{
  "attn_scale": 0.177,
  "init_std_qkv": 0.0375,
  "warmup_steps": 200,
  "decay_fraction": 1.0
}
Below are experts of layer 2 (counted from 0) of a mixture-of-experts language model. Rows are named router (the router's row for the expert), gate (a neuron's input weights, with its number), up (a neuron's input weights, with its number), down (a neuron's output weights, with its number) and show model dimensions 0-191. Each number is 128 + 24 x the weight over its row's rms, rounded and kept within 0 to 255.
Before each expert's rows: "raises" lists some tokens whose logits its average output raises strongly, later layers aside. This comes from a sample of Wikipedia text that the model never trained on.

# expert 4
raises: " on", " |\n", " to"
router [104 156 141 175  99 101 135 148 152  78 105 121 107 152 100 104  83 117 112 139 107 105 140 164 147 154 129  91 129 116  91 127 165  96  96 142 112 134 147 136 165 116 135 111 149 140 170 135 128 127 116 139 141 109 143 157 113 106 144 102 137 112 120 157 138  91 164 148 132 108 149 103 138 108 144 121 113 155 161 116 170 165 106 130 133  94 115 142 132 153 167 111 135 142  93 134 152 131  94 152 110  92 157  97 100  86 133 125 147 140 137  92 141 152  89 126 151 160 155 164 172 106 111 149 160 115 113 114 131 107 144 151 104 120 150 150 142  97 127 138 109 114  99  95 150 133 116  97  57 158 158 100 149 154 104 156 124 126  84 152 143 151 141 108  97 143  91  81 155 118 115 100 178 107 115 157 159 149 155 114 128  93 137  99 120 145 139 125 128 101 143 108]
gate0 [123 112  94 142 157  98 105 145 154 169 170 155 126 129 109  91 174  93 151 129 103 170 116 116 118 156 118 120 160 153  99 150 107 112 156 113  72 128 111 104 104 156 162 145 117 125 144 111 140 111 190 146 110 117 126 102 123 148 138 141 104 148 110 103 133 124 164  83 118 113 106 160 105 157 155 139 121 115 153 128 126 124 105 100 115 154 131 157 118 140 118 127 148 143 120 132 104 103  91 161  74 108 115  95 184  98 148 117 139 177 109 137 156 105  94 134 122 175 131 132 135 137 145 124 139 125 166 158 137 119 124 121  92 108 101 136 148 106 102 147 115 142 114 125 157 159 129 118 104 106 105 177  98 115 119 128 137 164 122 157 132 116 104  54 119 119 115 157 126 179 100 139 145 108 105 103 160 103  91  99 130 156 126 132 139 113 111 169 117  97 146 110]
up0 [145 116 124  87 144 111  86  97 159 168 102 161 152 141 159 125 102 125 129 135  98 108 156 131  45 138 137  96 124 110 139 108 124 147 121 104 160 124 148 121 151 157 133 108 121  93 130 152 137 114 108 156 114 127 143 144 130  88 153 115 100 133 113 116 112 180 118 175 120 131 158 127 105 146 114  94  96 159 117 142 155 105 146 134 142 139 120  81 143 149 131 139 154 121 163 102 128 152 118 142 188 123 123 108  79 157 152 140 128 127  90 144 133 111 133 133 146 126 121 138 183 143 153  96 149 121 104 129 128 144 128 117 141 128  87 113 148 126  87 144 169 134  84 133 129 120 165 125 147 129 103 120 141 199 185 152 136 175 133 153 169 163 120 153 125  97 154 134 154 115 139 131 144 139 141 119 125 113 129 136 117 125  76 147 149 162 122 103 128 171  80 141]
down0 [118 174 155 108 106 173 135 142 135 102 143 116 172 134  99 159 140 165 113 149 131 133 167 104  87 130 130 121  99 117 143 121  87 162 156 169 160 128 145  94 117 162 115 120 109  97 141  72 148 112 136  97 129 171 130 175 119 123 154 143 136 131 151 144 142 113 140 102 110 117 106  99 116 142 116 131 141 154 126 115 175 129 151 148 108 133  98 118 101 144 138 165 113 109 128 146 147 114 106 129 126 151 125  97 124 112  67 148  81 128 103 152  99 122 154 100 164 128  94 148  87 136 156 165 128 114 113 115 128  90 129 134 108 146 114  80 124 114 128 145 148 126 151 112 131 126 155 161 119  83 105 152 116 170 174 121 179 119 124 141 143 170  71 112  87 132 138 142 122  72 116 110 152 176 139 133 113 115 127 139 123 154 103 109 134 138 121 125  78 124 136 102]

# expert 5
raises: " the", " ", " a"
router [120 153 133 118 131 128 124 182 151 150 150 109  83 144 148 133 102 112  79 121 129 121 150 143 124 174 121 135 132 126  72 168 139  89  91 119 144 117 146 139 136  88 158 106 131 119 171 164 104 134 114 104 141 131 147 125 130 117 192 152 129 110 148 131  97 112 107 108 111 127 162 100 128 114 119 152 163 120 142  93 139 110 136 167 125 181 128 178 125 155 139 151 136 147  62 133 105 174 102 127 149 124 137 111 107 124  78  92 130 122 131 125 160 117 148 176 128 123 118 152 101 144 138 124 167 121 190 103 193 135 117 135 109 118 148 134 109 105 138 167  85  80 122 121 134 124 129 119 150 135 155 123 133 121 124 148 125 113 159 101 126  86 135 119 108 158 170 149 110 168 115 100 124 135  92 117 121 157 131 120 141 127 163 153 155 157 152 118 119 120 127 153]
gate0 [148  97 106 105 124 132 117 136 129 111 100 148 164 187 194 118 118 119 117 179 131 120 135  69 122 138 134 140 133 136 133 144 141 129 138 170 148 109 132 125 125 141  97 141 172 159 125 155 106 117 123 117 128 126  99 109 142 162 116 113 152 112 172 112 145  96 140 116 129 144 133 162  99 158 167 115 137 134  97  72 152 154 133 114 138 141 120 155 132  78 139 141 144  69 126 150 118 123 142 145 118 118 106 147 149 123 156 103 164 190 124 109  90  98 112 166 128 122  93 145 118 132 171 112 154 108 136 166 131 153 116 151 133 171 129 109 119 116 160 167 156 117 143 118 102 132 142 158 119 128 126 127 153 151 143 139 183 131 118 122 101 163 133 146 150 146 128  88 142 173 103 117 116  86  96 128 117 170 123 168 175 109 118 104 127 141 124 159 136  77 133 102]
up0 [172 154 111 122  85 120 141 133 139 127 149 110 131 103  93 116 121 133 120 116 122  91 119 173 175 132 163 113 148 139 102 182 105 118 119 161 122 138 127 111 142 131 131 104  85 121  95 146 107 143 145 149 120 150 128 132  71 157 149 164 141 121 145 180 101 139 123 114  84 154 113 128 104 113 113 123 142  85 120 143 116 119 104 134 113 143 147  91 111 147 103 168 115 159 141 120 104 117 128  75 138 110 148 154 147 134 157 139 136  93 111 122 128 186 127 111 106 182 174 142 109 130  86 146 108  96  98  94 145 128 170 111 119 106 138 161 128  93 108 100 104 136 131 106 113  91 148  93 130 125 100 140 112 132 126 112  79  94 103 103 144 149 152 105  95 110 132 164 100  83 158 108 121 164 113 145 135  71 128 149  94 142 112 138 162 114 109 121 106 134 107 114]
down0 [135 140  83 130 117 134 128 132 119 158 131 156 106 150 113 100 135 122 166 113 135 114 145 136 150 151 176 121 114 131 143 115 103 161 125 137 112 136 159 123 126 157 126 140  71  75 137 107 147 108 159 101  82  78 178 154 143 164 133 139 117 132 139 115 124 112 136 134 113 131 137  94 142  94 105 107 101 118 107 150 104 111 149  90 112 143 139 111 127 156 129 122  82 104 103 142 171 126 150 138 106 147 135 107 130 105  90 142  99 118 134 146 119 104 120 123 147 144  77 143 136 121 139 125  72 135 117 142  56 103 160  99 146 114  96  79 123 113 134 124 168 100 139 165 109  73  98 145 117 109 168 156 100 107 137  98  85 129 158 157 120 134 133 136 131 163 149 206 125  78 122 103 149 163 124 140 112  96 118 140 140 114 128 133 125 115 143 110 121 160 142 129]

# expert 34
raises: "ia", "ian", "ied", "iles"
router [ 99 155 136 165  91 104 135 136 155  73 103 126 119 149  93 105  87 117 114 152 108 106 152 159 149 156 125 104 140 112 111 119 155  79 103 152  96 130 135 135 160 118 134 111 142 144 168 142 131 107 107 134 146 110 153 156 122 102 163  98 135 110 119 156 151  95 158 148 129 114 149 103 131 110 148 126 105 159 161 116 159 168 110 123 129  89 103 145 134 151 159 107 138 143  98 142 155 150  96 151 101  96 150  98 103  90 128 133 150 137 135 101 144 160  95 121 159 155 151 163 159  97 100 142 171 120 117 110 134 112 142 149 107 126 149 146 143  97 135 139 118 108 110  85 151 130 119  92  82 158 154  91 149 163  96 158 122 130  90 150 133 147 139 116 104 152  91  99 156  78 116  89 177 125 114 157 153 146 166 117 129  90 146 102 114 142 135 141 138 102 152 115]
gate0 [163 109 134 126 141 121 137 125 161 105 105 119 164 119 144 105 133 132 118  79 122 149 151 111 117 147 114 103 113 125 134 138 140 152 153 122 144 108 106 151  85 141 138 125 136 120 128 178 160 148  97 158 141 140 141 108  99 109 166 113 149 156 123  87 133 136 134 115 134 143 120  98  89 119 118 137 132 178 151 115 122 159 170 140 160 180 159 110 130 126  94  88 126 137 121 130 135 157  95 120 178 165 110 140 163 132 173 101 138 139  87 141 122 128 126 124 133 148  73 155 143 100 147 141  95 110 134 137 134 101 126 146 149 166 138 125 124 127 139  69 133 153 140 142 129  63  84 112 137 117 162  74 153 144 136 130 147 125 106  98 100 158  93 130 169 114 131 155  84 145 159 112 101 128 153 127 141  95 173 139 142 166 115  72  88 149  98 158 129 128 112 124]
up0 [112 103 147 175 113 170 132 164 168  86 146 170 106 146 145  97 105 154  89 152 153  95 121 121 130 118  98 137 134 113 140  88 105 115 140 167 135 123  81 111  94 141 140 153 161 124 149 114 115 127 135 117 135 107 135  86 109 162 142 138 112 106  99 162  97 140 154 128 128 178 114  89 119 143 147 117 129 130 131 147 114 116 121 142 120  92 126 160 154 123 129 134  81  92 108 142 133 155 162  89 180 153 131 116 126 131 128  90 140  97  99 109 122 132 136  90 147 141 119 115 178 152 149 111 158 128 142 145 113 145 188 132 146 157 170 131 142 115 120 122 101 191 114 148 111 153 116 122  75  94 109 130 124 127 145  94 107 132 175 119  96 123 142  76 162 128 133 138 116  99 139 110 102 121 156 115 122 107 135 156 131 173 167 133  85 107  94 137 124 128 132 113]
down0 [123 140 158 115 108 115  88 121 108 193 104 131 127 149 133 154  94 119 166 110 130 149 120 149 152 123 114 150 117 100  76 130 126 152 157 132 132 110  61 137 109 117 108 151  78 142 126 136 124  93 105 127 109 126 143 142 131  83 114 102 148 106 137 125 127  93 123 117  98 103 141 149 154  93 104 148  95 130 138 101 158  97 134 131  98 120 172 148 125 149 132 102 127 156 138 172 144 151 151 155 150 133 137 153  90 114  77 145 114 124  98 142  95 106 185 116  97 117 132  89 145 159  86 119 135 114  85 145 148 114 102 155 131 118 137  98 170  78 151 141 135 148 159 143 147 139 205 119 114 121 125 125 145 161 117 139  99 122 133 133 137 143 123 149 126 135 120  71 128  89 170 128 132 126 121 141 113 154 157 110 107 119 118 166 104 149 117 120 110 166 146 161]

# expert 16
raises: "el", "ear", "eck"
router [ 95 157 142 114 125  97 125 121 118 118 121 151 113 167 106 108  88 116 108 167 122 117 125 113 144 145 138 116 149 107 140 101 100 134  72 119 138 128 160 157 147 114 135 108 129 123 137 130 134 107 142 137 172  89 121 127 121 119 138 104 137 126  92 173 140 105 131 130 118  87 155  95 188 113 168 128  94  96 138 120 150 160 125 122 135 148 120 168 131 137 125 113 143 135 108 155 139 134 101 134  91 131 175 104 108  92 158 129 128 164 123  99 170 153 165 134 198 139 121 164 142 118 148 162 146 127 123 138 176 141 159 118 128 119 180 140 137  82 178 107 114 125 151 120 151 126 118 105 115 117 205 151 138 118 159 147 136  87 135 144 135 123 148 139 128 138 110 100 173  93 107 161 183  95  81 141 161 116 124 120 109  98 104 131 139 132 148 148 133 126 160 137]
gate0 [ 87 148 145  78 126 118 141  79  86 130 151 104 123 157  90 134 130 144 132 114 133 150 149 139 158  92 128 112 110 145 146 150 101 133 112  71 113 121 133 142 146 140 168 104  88 140 118 134  88 104 111 126 139 130 105 111  78 121 109 124 118 110 127 148 122 135 151 104 127 159 123 146 128 109 140 120 152 124 111 127  71 144 137 101 119  87 105 111 126 121 154 132 129 103  55 146 173  94 146 160 110 120 101 108 113  99 140 110 113 152 126 112 156 138 102 103 126 153 115 103 119 170 131  78  61 116 120  99 142 148 101 123  93 161  84 144 132 147 124 134 133 128 119  82 114 145 136 107 130 122 135 142 147 130 146  91 138 120 139 126 144 131 102 115 139 120 135 155 108 157  92 122 107  62 117 111 158  75  61 148 136 135 144 121 144 110 104  82 113 124 152  99]
up0 [137 127 129 128 122  98 130 155 122 138 159 144 156 125 126 120 113 136 121 141 127 100 152 154  85 117 137 120 125 103 120 129 169 139 146 148 101 124 149 117 114 157  73 157 185 172 134 134 130 147 122 112 140 138 135 143 111 160 115 106 133 175 123  76 159 142 100 117 161 123 135 116 104 141 129 130 148 114 152 118 140 132 104 170 110 139 186 110 142 110 166 168 188 118 139 109 103 144 126 106  92 162 140  83 146 184 140 159 150 120 129 170 134 128 103 119 127 105 147 146 122 107 151 105 152 115  87 150 146 129 100 144 133 111 181 120 125 135 103 108  92  91 143 159 183  74  82 162 107 168 116  97 102 135  79 145 114 147 135  78 128 125 134 128 146 150 113 152 163 125 170 133 126 125 156 105 117 127 140 137 132 165 139 137 150 155 112 146 149 166 126 117]
down0 [122 166 118 144 100 162 140 108 113 155 162 116 109  99 100 175 106  74 126 141 111  86 103 120  98 120 145  74 103 147 138 110 135  90 141 162 103 150 134 161 134 138 114 138  94 111 121 145 141 127 106  97 158  92  97 126  88 122 104 107  93  89 101  92 130 110 150 162 161  96 151  99 127 133 155  88 140 125 143 131 143 147 144 133 114 110 155 113 167 157 107 102 135 126 128 150 111 116 168  67 121 154  86 124 121 151 153  54 126 116 120 162 151  88 143  90 149 145 125 165 174 154 123 148 134  77 116 128 102  76  90 127 121 172 139 112 109 107 124 133 126 134 108 147 117 129 127 130  78 116 116 120  94 135 120 139 104 158 131  93 107 113 129 137 138 163 144 132 128 126 123 134 158 136 133 124 142 145 107 110 135  94 126 106 154 115 117  97 133 100 141 107]